Experts of a small language model: a variant of Adam for the experts.
Below are experts of layer 5 (counted from 0) of a mixture-of-experts language model. Rows are named router (the router's row for the expert), gate (a neuron's input weights, with its number), up (a neuron's input weights, with its number) and show model dimensions 0-127. Each number is 200 + 40 x the weight over its row's rms, rounded and kept within 0 to 999.
Before each expert's rows: a language model's description of what the expert responds to; "comes after" lists some tokens at least twice as common just before its tokens as in all text. This comes from a sample of Wikipedia text that the model never trained on. Tokens count by the router's weight.

# expert 27
Word-start fragments
comes after: " the", " a", " \"", " and", " an", " ("
router,196,152,223,163,232,84,217,200,181,231,218,263,192,235,244,187,139,235,160,157,240,205,155,193,148,165,221,181,212,258,237,179,224,207,255,197,230,291,197,164,173,188,193,237,209,214,201,163,145,203,274,201,242,152,161,202,179,199,307,143,238,242,165,208,198,256,128,229,245,196,276,202,181,223,194,237,234,195,138,132,218,208,159,132,235,155,156,276,243,121,201,188,192,167,175,241,191,194,230,197,181,190,216,172,236,200,137,159,230,195,162,198,213,190,261,222,131,189,239,288,245,187,209,182,141,208,289,205
gate3,181,167,217,256,230,176,191,194,203,278,184,226,183,213,159,156,219,237,161,199,249,216,278,252,189,216,217,207,144,223,187,174,191,165,208,224,235,201,207,185,224,192,212,261,206,216,239,170,220,133,159,176,262,183,232,196,110,128,172,238,216,220,225,288,125,236,230,120,84,156,201,228,185,239,214,242,208,202,170,227,185,235,212,237,194,181,169,237,156,126,239,251,151,149,186,261,195,233,185,241,139,134,251,205,256,195,133,165,207,184,188,140,214,158,228,207,201,188,127,238,214,197,186,186,128,212,318,239
up3,176,165,270,204,235,181,224,202,192,186,158,248,198,207,194,182,182,205,121,214,257,265,231,216,189,267,132,216,216,232,209,223,241,215,175,223,176,195,218,182,169,234,168,129,220,267,263,187,232,181,215,199,255,194,175,205,169,169,176,154,247,176,183,215,132,177,230,116,133,145,209,273,186,156,177,177,227,135,252,191,189,234,306,245,232,122,169,186,143,207,193,166,183,245,152,248,202,251,179,264,144,95,243,212,280,238,138,213,183,155,233,192,203,267,239,266,162,180,199,216,206,207,209,209,174,124,197,178
gate4,180,133,220,207,209,184,181,183,219,196,130,197,210,196,214,204,207,186,179,189,202,223,220,190,249,211,199,245,205,225,173,227,232,145,227,130,224,186,150,158,188,207,234,250,147,131,169,223,250,280,231,224,233,97,107,150,227,202,257,188,135,194,254,139,191,123,181,223,271,230,256,231,176,230,228,169,226,195,324,172,192,192,197,176,164,197,165,199,159,211,211,277,215,195,179,215,182,212,225,119,238,153,259,214,217,273,188,153,121,203,178,107,193,197,200,195,258,208,154,255,178,174,227,204,212,263,241,270
up4,195,227,196,215,197,192,194,186,191,152,198,237,242,192,226,146,151,193,125,227,200,174,169,294,266,214,220,247,205,230,268,242,188,194,160,189,182,139,145,228,271,276,157,200,189,214,163,244,241,204,217,168,227,214,183,148,227,178,245,209,190,176,148,172,232,220,219,182,235,225,255,184,182,180,175,157,287,175,200,121,256,214,163,152,217,193,223,143,209,193,181,203,258,216,277,248,161,118,139,212,198,255,212,163,165,280,171,199,224,235,248,178,122,273,211,206,157,251,185,164,114,100,225,221,191,154,152,239
gate5,253,175,160,198,255,173,214,226,203,215,255,234,156,136,154,227,184,134,225,100,159,235,237,141,235,154,231,211,101,139,270,228,192,154,246,192,150,228,177,240,180,186,196,242,230,234,177,190,186,163,205,152,211,157,258,160,189,220,125,250,219,241,223,238,245,196,175,163,189,227,217,179,235,191,214,256,225,211,276,180,216,161,163,232,125,205,143,230,204,195,241,144,271,175,216,244,184,219,235,211,176,101,205,203,249,173,165,171,233,214,176,135,200,222,214,202,206,161,167,268,299,177,150,243,187,248,259,174
up5,150,190,205,285,213,194,206,172,168,167,248,183,260,119,163,210,236,203,226,196,169,182,260,159,206,182,206,234,178,176,283,246,219,241,195,95,166,212,180,256,139,160,200,210,207,141,236,222,143,161,215,174,189,219,236,172,194,227,118,130,158,191,204,240,209,207,169,281,211,304,236,218,200,131,134,195,223,194,183,161,145,182,253,217,187,223,163,262,193,161,173,194,212,199,302,163,173,145,197,215,205,183,172,238,222,167,208,210,249,233,266,138,211,244,202,267,137,176,194,203,219,213,230,262,174,259,244,138
gate6,223,192,225,231,187,212,154,148,209,177,169,310,167,220,256,196,232,128,213,187,188,222,145,169,221,189,170,223,148,199,276,240,158,164,178,226,177,123,180,158,283,178,198,200,223,273,177,276,172,182,220,195,204,173,128,129,195,220,162,158,265,196,205,134,191,227,216,168,207,143,238,233,198,164,263,212,197,217,165,165,290,237,192,202,235,197,191,178,225,204,286,162,286,183,138,244,205,236,224,128,222,237,185,169,182,166,196,291,201,250,212,241,151,165,161,144,249,178,238,190,228,210,137,185,139,223,223,238
up6,197,238,152,196,186,172,178,221,224,196,184,157,198,190,212,272,189,235,270,246,195,183,184,229,170,223,289,195,248,201,95,209,200,190,167,216,178,234,208,248,168,224,157,173,171,175,197,154,182,267,198,206,181,202,195,251,214,163,237,174,178,195,114,234,186,199,233,248,218,201,172,165,152,196,89,198,193,207,230,193,99,191,249,195,145,280,229,212,219,228,113,220,141,153,280,148,214,188,190,209,245,186,263,221,223,230,194,186,202,144,255,171,281,172,211,275,167,170,190,217,141,248,297,230,225,201,172,115
gate7,258,246,192,228,170,154,264,197,157,95,172,203,218,203,208,238,190,154,181,218,238,163,79,241,185,224,228,183,273,172,203,134,152,261,164,231,254,235,193,182,185,181,175,193,242,242,226,270,178,157,223,211,265,208,161,259,215,220,251,216,135,159,239,221,147,197,179,215,197,205,149,223,154,194,215,223,157,138,181,180,116,197,180,171,253,113,206,185,250,238,206,173,128,162,172,177,241,211,153,267,173,220,252,183,231,206,225,188,303,231,248,164,224,187,206,219,176,193,215,217,198,208,279,139,179,150,237,222
up7,190,181,243,171,188,227,221,221,198,261,187,154,225,163,230,258,193,208,215,44,125,240,251,188,288,85,221,169,133,185,267,306,210,150,213,201,177,179,236,134,217,244,223,258,150,173,188,279,207,190,186,191,172,203,208,140,252,195,226,206,218,175,202,164,224,149,200,188,161,200,211,197,176,200,216,240,207,227,163,166,215,172,144,235,188,212,225,197,172,178,192,279,199,187,200,196,277,176,236,124,163,177,217,267,159,130,222,213,171,224,175,279,150,225,271,215,206,192,199,215,221,239,148,195,202,210,179,208
gate8,199,202,218,176,223,176,152,278,180,140,142,91,245,190,255,153,281,162,125,231,242,244,244,223,184,267,249,197,157,243,202,139,195,206,210,255,155,230,151,201,161,266,209,173,187,196,160,199,241,227,274,254,217,208,208,161,227,244,174,235,224,182,201,133,193,142,168,229,207,204,212,230,178,202,281,249,169,291,175,226,106,208,169,185,232,148,181,236,214,188,224,205,131,171,179,156,153,154,199,286,225,178,158,174,131,181,232,217,215,279,171,198,235,159,242,196,141,232,225,192,173,169,241,197,207,195,184,199
up8,207,202,179,219,151,252,236,184,230,219,245,230,166,164,132,231,139,190,253,224,194,111,142,172,240,148,122,219,97,168,203,281,176,214,175,170,233,186,245,240,212,105,175,180,185,233,266,226,163,244,142,203,184,303,213,199,161,145,180,197,181,184,240,224,220,233,221,180,205,198,211,149,224,177,156,125,218,166,226,247,172,179,204,212,129,271,291,235,153,254,145,240,270,240,190,171,207,200,218,214,206,160,231,188,223,215,210,195,225,105,279,213,186,202,144,210,238,238,219,211,193,204,220,224,200,159,180,232
gate9,202,170,168,217,266,187,217,168,193,187,203,208,233,206,207,150,187,203,150,254,214,291,122,288,186,210,253,163,164,220,184,144,177,151,214,214,184,222,202,178,275,119,213,223,220,220,241,192,216,179,154,194,213,127,111,195,188,243,200,281,200,159,197,250,160,272,197,209,132,199,224,202,298,322,189,180,221,232,104,183,196,226,175,153,188,144,212,219,213,204,138,235,183,213,230,177,192,246,204,196,234,172,217,209,183,241,168,219,134,202,196,124,201,167,215,223,142,192,153,261,185,164,208,257,192,292,186,233
up9,138,187,175,198,136,161,268,205,195,189,182,182,312,203,222,138,210,172,148,215,159,224,222,223,230,206,197,156,213,205,244,222,231,277,243,206,252,179,190,209,188,230,275,248,201,262,202,212,189,202,183,144,193,139,172,269,172,178,203,198,162,248,209,216,106,179,165,238,240,221,215,203,160,157,184,130,199,154,232,143,251,208,189,229,201,178,204,178,148,174,148,227,208,221,262,235,234,226,161,124,139,161,158,272,206,153,197,148,118,254,151,114,206,230,251,202,197,161,260,201,246,250,201,218,208,224,299,224
gate10,136,170,228,217,215,162,220,232,195,209,193,255,207,188,144,196,145,205,198,187,284,229,198,256,201,158,222,201,211,176,193,43,213,136,208,224,164,280,183,200,191,180,176,203,158,216,226,200,231,228,209,191,244,262,177,237,194,166,218,247,188,235,161,197,197,219,173,240,263,271,210,202,151,221,221,251,202,300,238,172,232,186,177,136,173,145,159,135,181,203,166,259,180,284,243,235,197,178,87,175,184,180,212,230,156,134,201,175,198,114,226,174,224,182,236,278,167,173,256,231,218,201,212,181,172,140,242,224
up10,187,137,185,234,118,212,167,239,179,239,279,159,164,211,210,151,205,192,229,240,262,175,164,209,137,219,246,194,178,166,159,116,170,113,206,184,254,198,182,212,210,163,189,149,156,164,207,269,121,187,207,233,228,216,217,257,226,183,271,209,199,198,178,236,235,212,213,179,146,325,203,197,183,189,171,227,147,216,282,181,271,192,167,190,223,224,199,128,172,205,175,226,241,268,208,200,172,229,155,214,258,184,239,254,150,132,223,217,195,177,174,297,208,253,177,213,164,155,290,160,181,175,153,208,219,174,224,221

# expert 36
Word starts, table rules
comes after: " a", " the", "-", "|", " and", " The"
router,243,146,229,183,143,185,212,130,128,250,197,230,246,179,242,224,194,275,150,185,215,277,200,189,271,164,200,167,256,234,227,223,166,149,236,241,172,234,283,222,179,251,178,177,231,205,232,239,267,121,196,160,193,170,226,175,208,248,214,221,192,250,211,255,192,201,145,228,225,224,190,255,212,254,145,224,155,181,154,158,216,210,117,202,253,199,153,206,267,112,180,160,166,278,217,148,208,106,107,204,167,199,145,219,196,194,137,179,184,234,224,155,134,219,181,209,183,238,214,235,246,183,202,208,208,185,154,173
gate0,191,174,180,226,219,212,111,106,113,183,208,249,211,131,295,92,172,199,183,170,268,280,216,193,205,225,260,251,308,254,263,186,166,234,156,197,176,152,136,234,194,228,145,205,224,168,185,201,206,178,243,211,172,243,232,182,208,284,220,178,241,207,211,178,183,203,218,221,171,197,186,266,210,203,164,191,188,197,269,202,250,163,127,228,275,191,188,175,188,181,268,199,164,219,195,207,256,171,178,224,196,174,188,208,145,222,171,195,168,184,212,234,197,192,168,182,247,233,231,227,139,217,132,137,194,260,158,147
up0,264,208,288,214,135,276,196,201,163,214,192,211,208,207,192,207,178,200,217,193,162,232,255,226,178,213,112,238,192,254,283,245,176,232,191,180,209,264,173,193,156,145,153,239,211,175,241,244,219,165,159,219,157,330,202,250,219,205,211,209,198,168,257,162,220,205,242,204,204,194,210,227,157,128,208,203,245,226,182,196,157,186,181,203,188,212,138,180,122,188,258,174,213,253,177,186,116,212,193,227,189,181,115,242,150,112,157,213,177,223,232,243,235,113,218,134,196,164,207,270,196,233,223,131,147,173,258,185
gate1,192,117,195,134,131,190,174,219,179,262,212,152,189,198,209,219,264,170,172,170,229,185,157,190,192,219,152,176,159,187,246,239,198,221,233,213,120,275,223,178,225,123,225,206,228,236,249,221,231,202,166,161,193,153,257,175,144,238,222,189,158,214,180,238,131,230,143,225,202,237,122,243,234,258,198,266,200,126,156,195,238,180,179,178,234,280,209,156,197,206,307,186,200,161,215,187,176,193,217,202,243,191,268,241,190,278,207,253,176,198,220,104,179,222,231,191,245,281,192,232,174,181,221,160,207,214,96,168
up1,181,224,235,231,245,199,217,232,197,156,205,172,202,212,137,231,185,240,290,239,194,252,223,229,92,153,201,239,189,244,135,156,185,172,190,194,247,198,221,213,184,251,189,224,211,178,180,257,177,176,271,246,228,228,209,189,248,190,231,274,201,222,172,181,225,176,203,220,189,203,193,195,210,145,202,197,233,225,142,158,98,137,235,203,164,181,172,201,234,213,138,188,248,196,45,156,164,225,223,129,185,267,202,157,204,180,186,210,232,276,159,251,118,228,254,195,212,104,205,177,217,154,236,210,154,216,256,212
gate2,196,221,225,201,171,195,267,222,207,213,189,207,227,195,234,185,230,253,126,154,192,201,199,150,249,152,240,107,236,156,254,149,185,103,161,184,209,232,214,197,284,179,201,218,248,213,181,162,181,216,192,262,233,149,188,224,217,191,231,206,201,212,155,241,190,130,215,244,187,229,164,147,179,271,249,157,140,243,254,242,268,230,240,225,201,132,184,220,214,155,208,266,231,213,219,203,136,104,202,215,130,170,216,248,243,182,107,169,259,240,229,241,236,159,197,162,96,170,197,205,242,199,216,190,157,140,221,198
up2,206,197,284,200,187,210,273,215,236,247,147,172,213,171,149,269,229,258,213,105,142,158,224,136,187,196,230,215,202,214,217,234,185,161,163,185,228,233,269,166,284,156,167,186,187,144,196,160,179,213,183,240,146,212,254,218,268,250,229,201,282,203,136,171,225,166,224,150,198,207,227,189,169,218,105,157,172,224,181,139,254,212,230,158,144,223,235,168,167,207,139,213,243,192,234,197,151,95,165,221,234,169,265,222,155,217,193,144,192,171,217,260,249,205,231,239,205,297,221,237,215,203,187,188,147,168,196,188
gate3,303,162,163,175,149,273,173,217,196,250,160,214,203,155,211,146,220,168,268,183,203,223,213,215,239,188,206,196,192,194,169,209,272,240,205,156,191,252,188,221,157,203,152,263,201,182,222,256,197,237,180,217,235,213,214,226,211,205,131,181,182,230,143,172,226,199,186,142,130,233,255,290,128,215,194,245,166,139,140,137,190,177,224,209,180,255,160,152,197,157,158,162,214,228,210,192,167,192,190,188,232,299,158,293,218,222,168,216,229,270,207,121,178,167,148,215,148,312,237,161,175,228,223,254,210,150,180,187
up3,128,133,157,213,244,128,156,242,176,232,240,146,230,229,225,191,199,240,243,176,184,228,253,276,157,203,195,187,281,180,140,199,189,183,170,239,209,164,131,268,203,183,200,218,233,172,212,198,187,211,255,232,245,153,214,177,197,224,216,205,145,237,161,260,191,239,245,187,113,175,269,195,249,235,261,189,168,138,215,219,164,197,194,179,220,268,95,185,229,118,196,183,186,138,126,228,224,229,243,124,259,138,161,196,201,206,191,218,196,222,181,230,200,261,219,243,138,176,218,153,249,190,251,241,184,220,216,129
gate4,222,152,182,169,216,189,215,238,197,167,222,253,172,203,160,219,164,181,215,140,225,200,151,136,234,173,212,200,239,143,233,203,190,183,180,265,170,189,175,245,236,262,130,236,211,267,159,183,232,261,194,250,158,182,167,154,221,209,161,241,232,210,234,233,285,170,217,237,120,168,111,161,228,171,182,184,175,193,232,194,224,217,224,242,167,306,248,199,220,235,188,214,256,346,229,187,204,214,193,247,204,161,193,165,286,200,184,204,180,188,192,175,205,152,189,197,169,178,127,127,173,202,112,173,144,177,278,233
up4,239,159,148,191,254,200,168,176,170,212,238,256,207,208,191,150,169,212,251,151,256,214,117,157,224,155,241,155,218,208,223,210,186,230,278,196,180,198,260,208,201,275,206,221,237,261,165,191,262,237,223,183,226,195,262,91,241,216,204,193,223,219,204,260,233,125,184,154,162,200,163,202,236,198,196,196,186,165,183,208,234,206,154,208,197,270,198,270,265,187,222,181,252,292,295,205,158,176,143,277,196,198,185,161,246,237,174,199,134,211,157,178,200,157,161,188,169,157,124,148,150,186,111,176,183,156,234,183
gate5,244,139,280,284,172,284,189,216,194,223,136,155,151,198,216,221,182,296,135,229,123,252,207,212,201,208,187,162,254,120,246,205,245,191,167,236,228,212,235,266,254,165,188,225,212,245,140,147,179,200,137,261,158,222,207,156,165,197,249,218,174,182,210,223,236,242,187,269,240,217,183,155,177,210,139,192,145,237,150,189,222,228,214,154,173,210,199,254,194,234,113,170,172,210,119,209,197,190,167,192,188,169,194,249,268,150,152,240,202,211,150,192,183,239,215,138,165,206,191,206,206,168,256,202,146,285,213,214
up5,175,225,162,134,233,104,270,266,267,153,225,260,208,143,195,137,195,189,284,144,215,138,133,208,257,186,228,199,140,224,170,246,168,195,232,201,185,224,151,162,190,218,186,171,139,170,318,220,286,187,183,127,212,180,159,211,213,178,164,195,230,182,198,154,151,166,192,139,190,184,218,282,236,191,234,173,272,170,218,206,171,177,210,231,168,206,177,178,182,184,272,252,246,179,245,226,256,250,117,255,167,191,196,206,143,248,194,192,231,200,267,197,222,197,190,221,236,248,200,205,157,211,191,197,208,152,183,240
gate6,187,186,255,230,187,182,248,214,260,162,194,237,211,113,109,179,231,237,165,232,118,161,139,208,270,223,154,279,205,158,131,205,245,176,213,239,261,144,146,237,229,230,158,207,214,187,247,233,200,206,166,224,203,242,156,230,222,172,215,229,162,202,226,144,238,167,258,110,195,182,226,240,223,108,195,80,276,255,187,217,214,235,182,195,213,210,158,211,146,195,175,241,155,225,214,207,175,250,147,245,163,189,200,184,157,168,170,169,221,240,293,232,202,199,144,218,264,229,194,200,187,185,149,229,185,236,195,211
up6,164,256,251,146,199,204,225,213,217,135,208,234,244,162,203,215,239,165,186,208,114,129,156,343,211,224,198,254,200,166,179,180,189,230,188,218,206,221,141,209,130,258,167,220,213,183,232,209,220,184,214,186,205,289,146,238,185,205,118,200,173,181,203,224,215,155,279,194,211,160,228,264,254,162,213,125,285,164,224,189,225,242,171,119,171,188,221,182,173,167,169,176,200,214,168,212,246,248,127,224,153,232,192,210,135,204,195,192,194,250,280,183,195,271,267,153,215,193,227,184,126,185,166,184,180,254,218,181
gate7,280,157,229,151,221,183,187,162,204,208,204,196,124,192,174,187,205,241,192,188,194,163,214,149,236,153,213,206,255,232,207,128,238,168,218,181,205,235,203,190,217,83,118,153,157,237,206,126,185,214,145,203,212,123,226,215,192,167,191,158,140,193,211,150,186,191,197,217,263,230,194,182,213,212,233,271,198,247,211,298,85,208,242,213,185,249,169,184,181,196,200,192,213,233,153,241,163,254,218,197,235,182,171,191,225,263,242,166,237,270,199,169,216,238,197,292,201,239,223,232,259,164,207,301,200,105,162,196
up7,178,212,192,260,191,256,214,249,239,150,152,214,244,248,255,201,225,163,143,194,201,163,218,234,199,214,119,244,155,163,191,234,204,276,198,161,166,174,176,194,191,256,245,125,148,206,204,221,262,214,276,144,236,258,186,200,207,231,163,122,245,109,261,216,223,177,201,183,157,112,186,254,185,273,216,171,215,93,214,180,258,194,194,248,196,212,236,223,152,231,171,204,218,147,261,158,180,140,273,138,198,188,203,179,167,222,237,205,197,169,176,181,204,189,271,217,204,160,152,169,184,277,181,158,186,255,188,224

# expert 61
Word-opening prefixes
comes after: " the", "=", "===", ":", "-", " Website:"
router,189,192,192,160,245,176,271,205,177,244,197,263,210,201,215,209,179,162,259,170,198,234,164,163,122,195,243,160,177,198,190,228,224,185,194,226,157,147,223,244,262,246,129,273,209,149,227,183,219,180,270,123,214,200,224,193,285,161,189,181,200,264,168,139,109,141,120,159,147,185,173,223,235,172,159,239,149,160,156,253,218,235,218,195,212,183,219,133,169,178,235,231,182,168,195,260,169,210,128,166,206,171,226,208,134,258,248,175,176,192,169,222,174,171,247,210,242,234,187,270,282,214,281,191,178,245,265,203
gate0,226,172,212,220,87,232,276,146,165,183,227,186,185,222,240,145,177,134,143,233,194,191,190,230,246,147,245,213,104,253,226,215,264,160,217,194,165,234,251,207,198,93,166,203,175,259,230,299,216,188,178,134,217,180,198,237,247,215,229,200,180,99,172,131,182,183,236,262,197,209,235,178,203,223,157,197,207,198,162,208,208,203,216,187,214,176,181,211,238,269,205,228,144,220,135,212,194,234,215,235,177,233,224,183,199,179,253,275,287,150,255,205,155,163,163,170,137,171,226,236,150,240,186,194,198,156,222,249
up0,335,180,237,182,183,181,239,198,184,188,269,239,179,145,195,202,110,237,194,221,265,187,174,207,130,148,216,143,158,263,148,218,270,126,181,139,125,132,194,220,201,226,137,265,214,248,188,209,163,161,226,169,228,190,195,197,263,218,177,195,134,197,158,170,162,163,235,210,196,177,286,235,207,161,138,152,206,176,195,216,200,266,208,209,215,210,227,213,257,228,248,257,223,207,161,223,171,248,197,178,185,174,266,205,224,269,175,231,262,179,198,213,160,176,148,111,229,240,201,252,174,190,249,194,177,190,177,223
gate1,286,194,171,165,233,252,178,194,220,199,228,114,249,173,235,215,300,223,187,239,156,161,221,118,172,150,278,221,184,230,224,187,250,272,177,161,210,174,198,218,144,157,199,164,205,166,187,223,197,177,175,179,158,143,212,249,223,167,174,198,164,181,173,206,147,196,189,184,184,216,184,134,218,126,231,177,213,161,246,233,181,164,244,255,216,185,205,195,246,245,195,209,180,245,200,201,245,306,213,285,195,215,143,202,134,138,209,266,240,217,133,259,159,201,145,143,205,219,249,225,144,208,141,195,240,169,223,292
up1,264,126,230,187,233,266,218,274,229,169,199,203,233,165,207,168,203,209,231,208,147,194,189,212,237,178,223,184,215,231,233,198,265,200,186,182,201,139,296,256,187,164,215,199,234,189,169,221,178,201,224,153,212,198,142,218,229,177,124,165,272,178,138,126,131,189,166,139,223,194,176,188,178,148,191,105,199,152,243,227,270,266,190,225,135,192,181,225,245,158,194,150,211,187,233,257,258,281,232,176,200,162,98,237,212,186,222,220,206,212,132,269,157,137,207,176,198,186,189,270,228,280,168,236,174,202,231,191
gate2,152,127,279,156,131,220,239,215,188,189,290,206,253,141,269,218,179,240,226,142,178,202,229,212,274,149,223,236,221,156,192,240,230,233,171,176,177,211,241,237,191,254,226,191,191,176,160,175,198,228,201,189,181,133,226,258,192,222,236,262,217,194,170,155,185,151,161,251,229,272,190,148,192,196,157,290,166,207,170,175,233,195,237,140,251,165,154,182,188,201,215,89,141,183,247,150,268,187,152,228,230,282,197,194,208,201,181,195,190,220,208,163,232,198,211,97,167,190,267,148,164,228,203,151,263,198,191,201
up2,186,211,135,226,130,196,147,243,201,258,150,144,152,237,167,260,237,168,212,224,212,269,184,234,141,154,184,229,179,265,161,161,253,216,219,176,173,223,269,218,199,195,168,263,256,209,195,263,222,159,194,200,211,207,215,146,196,272,116,205,211,213,187,233,248,178,176,259,233,252,183,228,255,212,151,229,197,156,177,165,201,253,129,257,167,214,170,225,139,121,226,254,196,210,211,220,163,242,131,149,242,114,241,163,194,201,252,260,211,209,211,206,159,151,205,133,262,215,164,212,174,182,204,215,109,209,151,234
gate3,229,256,165,215,217,210,253,185,228,199,221,189,182,251,232,179,193,131,179,275,250,189,204,161,190,176,139,227,99,236,292,151,153,191,215,260,167,183,298,203,159,173,214,225,203,233,236,204,187,167,194,233,167,237,207,130,272,208,157,172,194,152,172,150,171,107,180,175,239,241,115,228,227,225,195,203,227,166,196,258,154,302,197,225,172,180,207,210,175,276,218,238,265,182,216,200,243,263,154,156,153,223,172,151,196,185,229,235,183,192,181,173,178,166,179,138,196,281,207,191,233,221,156,171,137,263,182,222
up3,247,170,187,218,210,230,260,97,230,281,214,154,224,216,202,150,201,235,200,223,126,204,141,143,165,209,227,131,123,250,187,195,232,168,206,252,158,270,224,164,235,181,237,181,214,215,159,209,171,258,133,194,211,164,203,230,232,211,253,268,178,198,171,226,183,149,225,250,205,179,160,140,263,228,204,205,224,219,202,250,211,247,186,243,296,200,117,194,249,183,150,166,159,282,210,174,135,176,247,206,180,202,171,94,146,173,151,233,193,173,201,178,190,178,264,186,184,220,160,214,162,205,208,221,208,264,275,195
gate4,209,239,223,216,172,251,237,232,296,221,196,163,221,234,171,201,182,182,145,197,173,139,154,143,220,165,192,217,147,194,219,213,220,220,210,131,194,177,109,248,226,170,193,170,183,250,219,197,192,207,142,215,196,234,104,219,211,214,197,258,328,180,180,145,204,176,166,192,252,200,204,189,127,148,192,138,284,164,169,161,183,267,249,220,192,174,174,209,138,291,178,204,216,190,238,277,232,221,214,204,239,181,138,197,207,132,245,287,194,184,247,251,169,222,191,174,166,170,157,223,204,211,173,205,238,239,271,136
up4,206,168,218,208,137,166,211,187,120,178,211,235,194,221,200,167,207,315,176,168,141,174,214,260,228,206,214,160,274,180,204,204,209,185,201,249,228,289,258,105,181,197,234,167,219,145,198,234,195,248,259,160,229,158,220,252,180,166,188,137,136,192,238,239,231,251,236,171,174,206,227,216,222,218,185,222,126,227,260,219,261,127,204,164,243,223,176,222,279,135,181,181,207,230,226,140,193,107,195,221,199,225,181,227,238,240,154,127,247,206,170,128,235,160,288,247,154,186,180,204,179,181,221,161,172,171,168,198
gate5,209,254,197,137,108,191,259,214,203,125,184,195,179,142,264,219,169,253,198,212,209,192,187,160,195,222,242,147,227,179,190,254,225,205,205,272,252,240,176,277,170,194,175,177,253,182,259,179,166,228,245,184,202,187,171,231,213,197,244,200,196,211,292,253,201,259,181,192,100,179,151,248,148,201,123,222,146,252,191,213,159,234,145,162,142,213,266,205,193,203,168,150,196,185,198,195,269,154,144,194,194,138,179,283,258,145,239,189,267,220,260,194,205,193,166,152,235,207,187,185,188,228,123,217,272,158,188,173
up5,260,179,154,203,297,201,191,208,221,172,159,188,101,250,205,159,231,202,169,231,182,245,199,238,178,190,231,151,189,152,247,198,219,80,229,260,228,204,246,209,236,110,179,266,217,233,200,208,243,206,259,192,201,192,185,215,209,241,242,130,123,156,235,226,253,243,197,167,120,174,237,188,206,260,143,178,208,213,177,233,244,151,145,160,141,194,189,281,170,149,145,242,202,226,187,193,202,193,173,233,263,133,245,158,173,253,233,217,204,190,289,147,152,201,196,183,231,216,200,143,188,245,211,212,222,172,188,150
gate6,266,119,219,142,187,198,198,212,194,159,159,242,141,250,200,236,237,210,217,233,179,219,226,109,161,218,187,137,223,266,195,196,213,231,193,235,141,213,209,214,246,145,203,240,153,206,242,162,248,279,240,212,206,196,190,230,250,235,214,138,206,187,263,165,217,178,197,249,212,182,145,138,223,277,218,222,172,174,194,176,217,191,168,167,190,248,244,204,164,192,172,200,197,189,131,223,198,276,191,142,145,227,209,247,201,241,229,200,181,252,57,291,144,236,202,222,124,224,230,167,206,149,165,117,224,156,226,201
up6,170,161,167,162,174,224,266,196,197,213,132,241,134,245,214,258,210,156,162,178,147,208,205,174,221,208,119,186,191,230,235,276,181,212,242,239,162,182,177,192,219,174,233,233,192,216,218,294,219,252,265,140,213,203,206,234,237,249,211,95,190,136,246,130,218,172,214,190,158,182,154,132,205,262,261,164,199,204,203,164,196,248,158,202,215,248,288,186,213,290,133,193,163,201,208,223,183,176,249,192,240,157,203,250,143,210,188,139,174,222,153,159,192,263,143,247,161,229,254,204,244,221,183,137,144,241,193,208
gate7,129,160,196,172,190,249,273,179,222,255,188,196,186,217,227,152,233,167,146,167,230,235,179,165,206,240,176,220,163,190,184,185,182,156,184,184,172,222,275,278,248,195,175,175,299,126,245,228,165,230,186,214,266,134,190,138,184,197,177,254,219,175,200,213,270,209,196,254,223,285,200,180,209,160,232,154,174,224,198,165,149,256,216,194,209,134,210,198,229,153,211,214,255,223,294,234,229,194,161,203,136,150,207,229,201,197,101,232,139,233,215,199,200,212,198,219,93,133,194,232,240,192,176,230,141,258,245,137
up7,259,216,221,186,183,224,147,240,187,194,205,230,200,178,190,189,148,159,225,234,214,231,217,224,159,231,227,185,162,221,216,236,176,227,222,221,225,121,168,86,116,173,263,275,208,225,156,215,255,156,164,160,140,208,223,222,256,220,158,182,254,197,231,239,172,209,243,280,198,175,204,238,176,280,194,174,207,246,122,226,206,160,132,141,184,204,197,165,204,211,161,206,137,197,174,170,193,273,218,179,245,220,239,216,86,140,307,206,191,181,173,257,164,221,138,217,244,274,206,193,156,162,189,185,235,190,177,255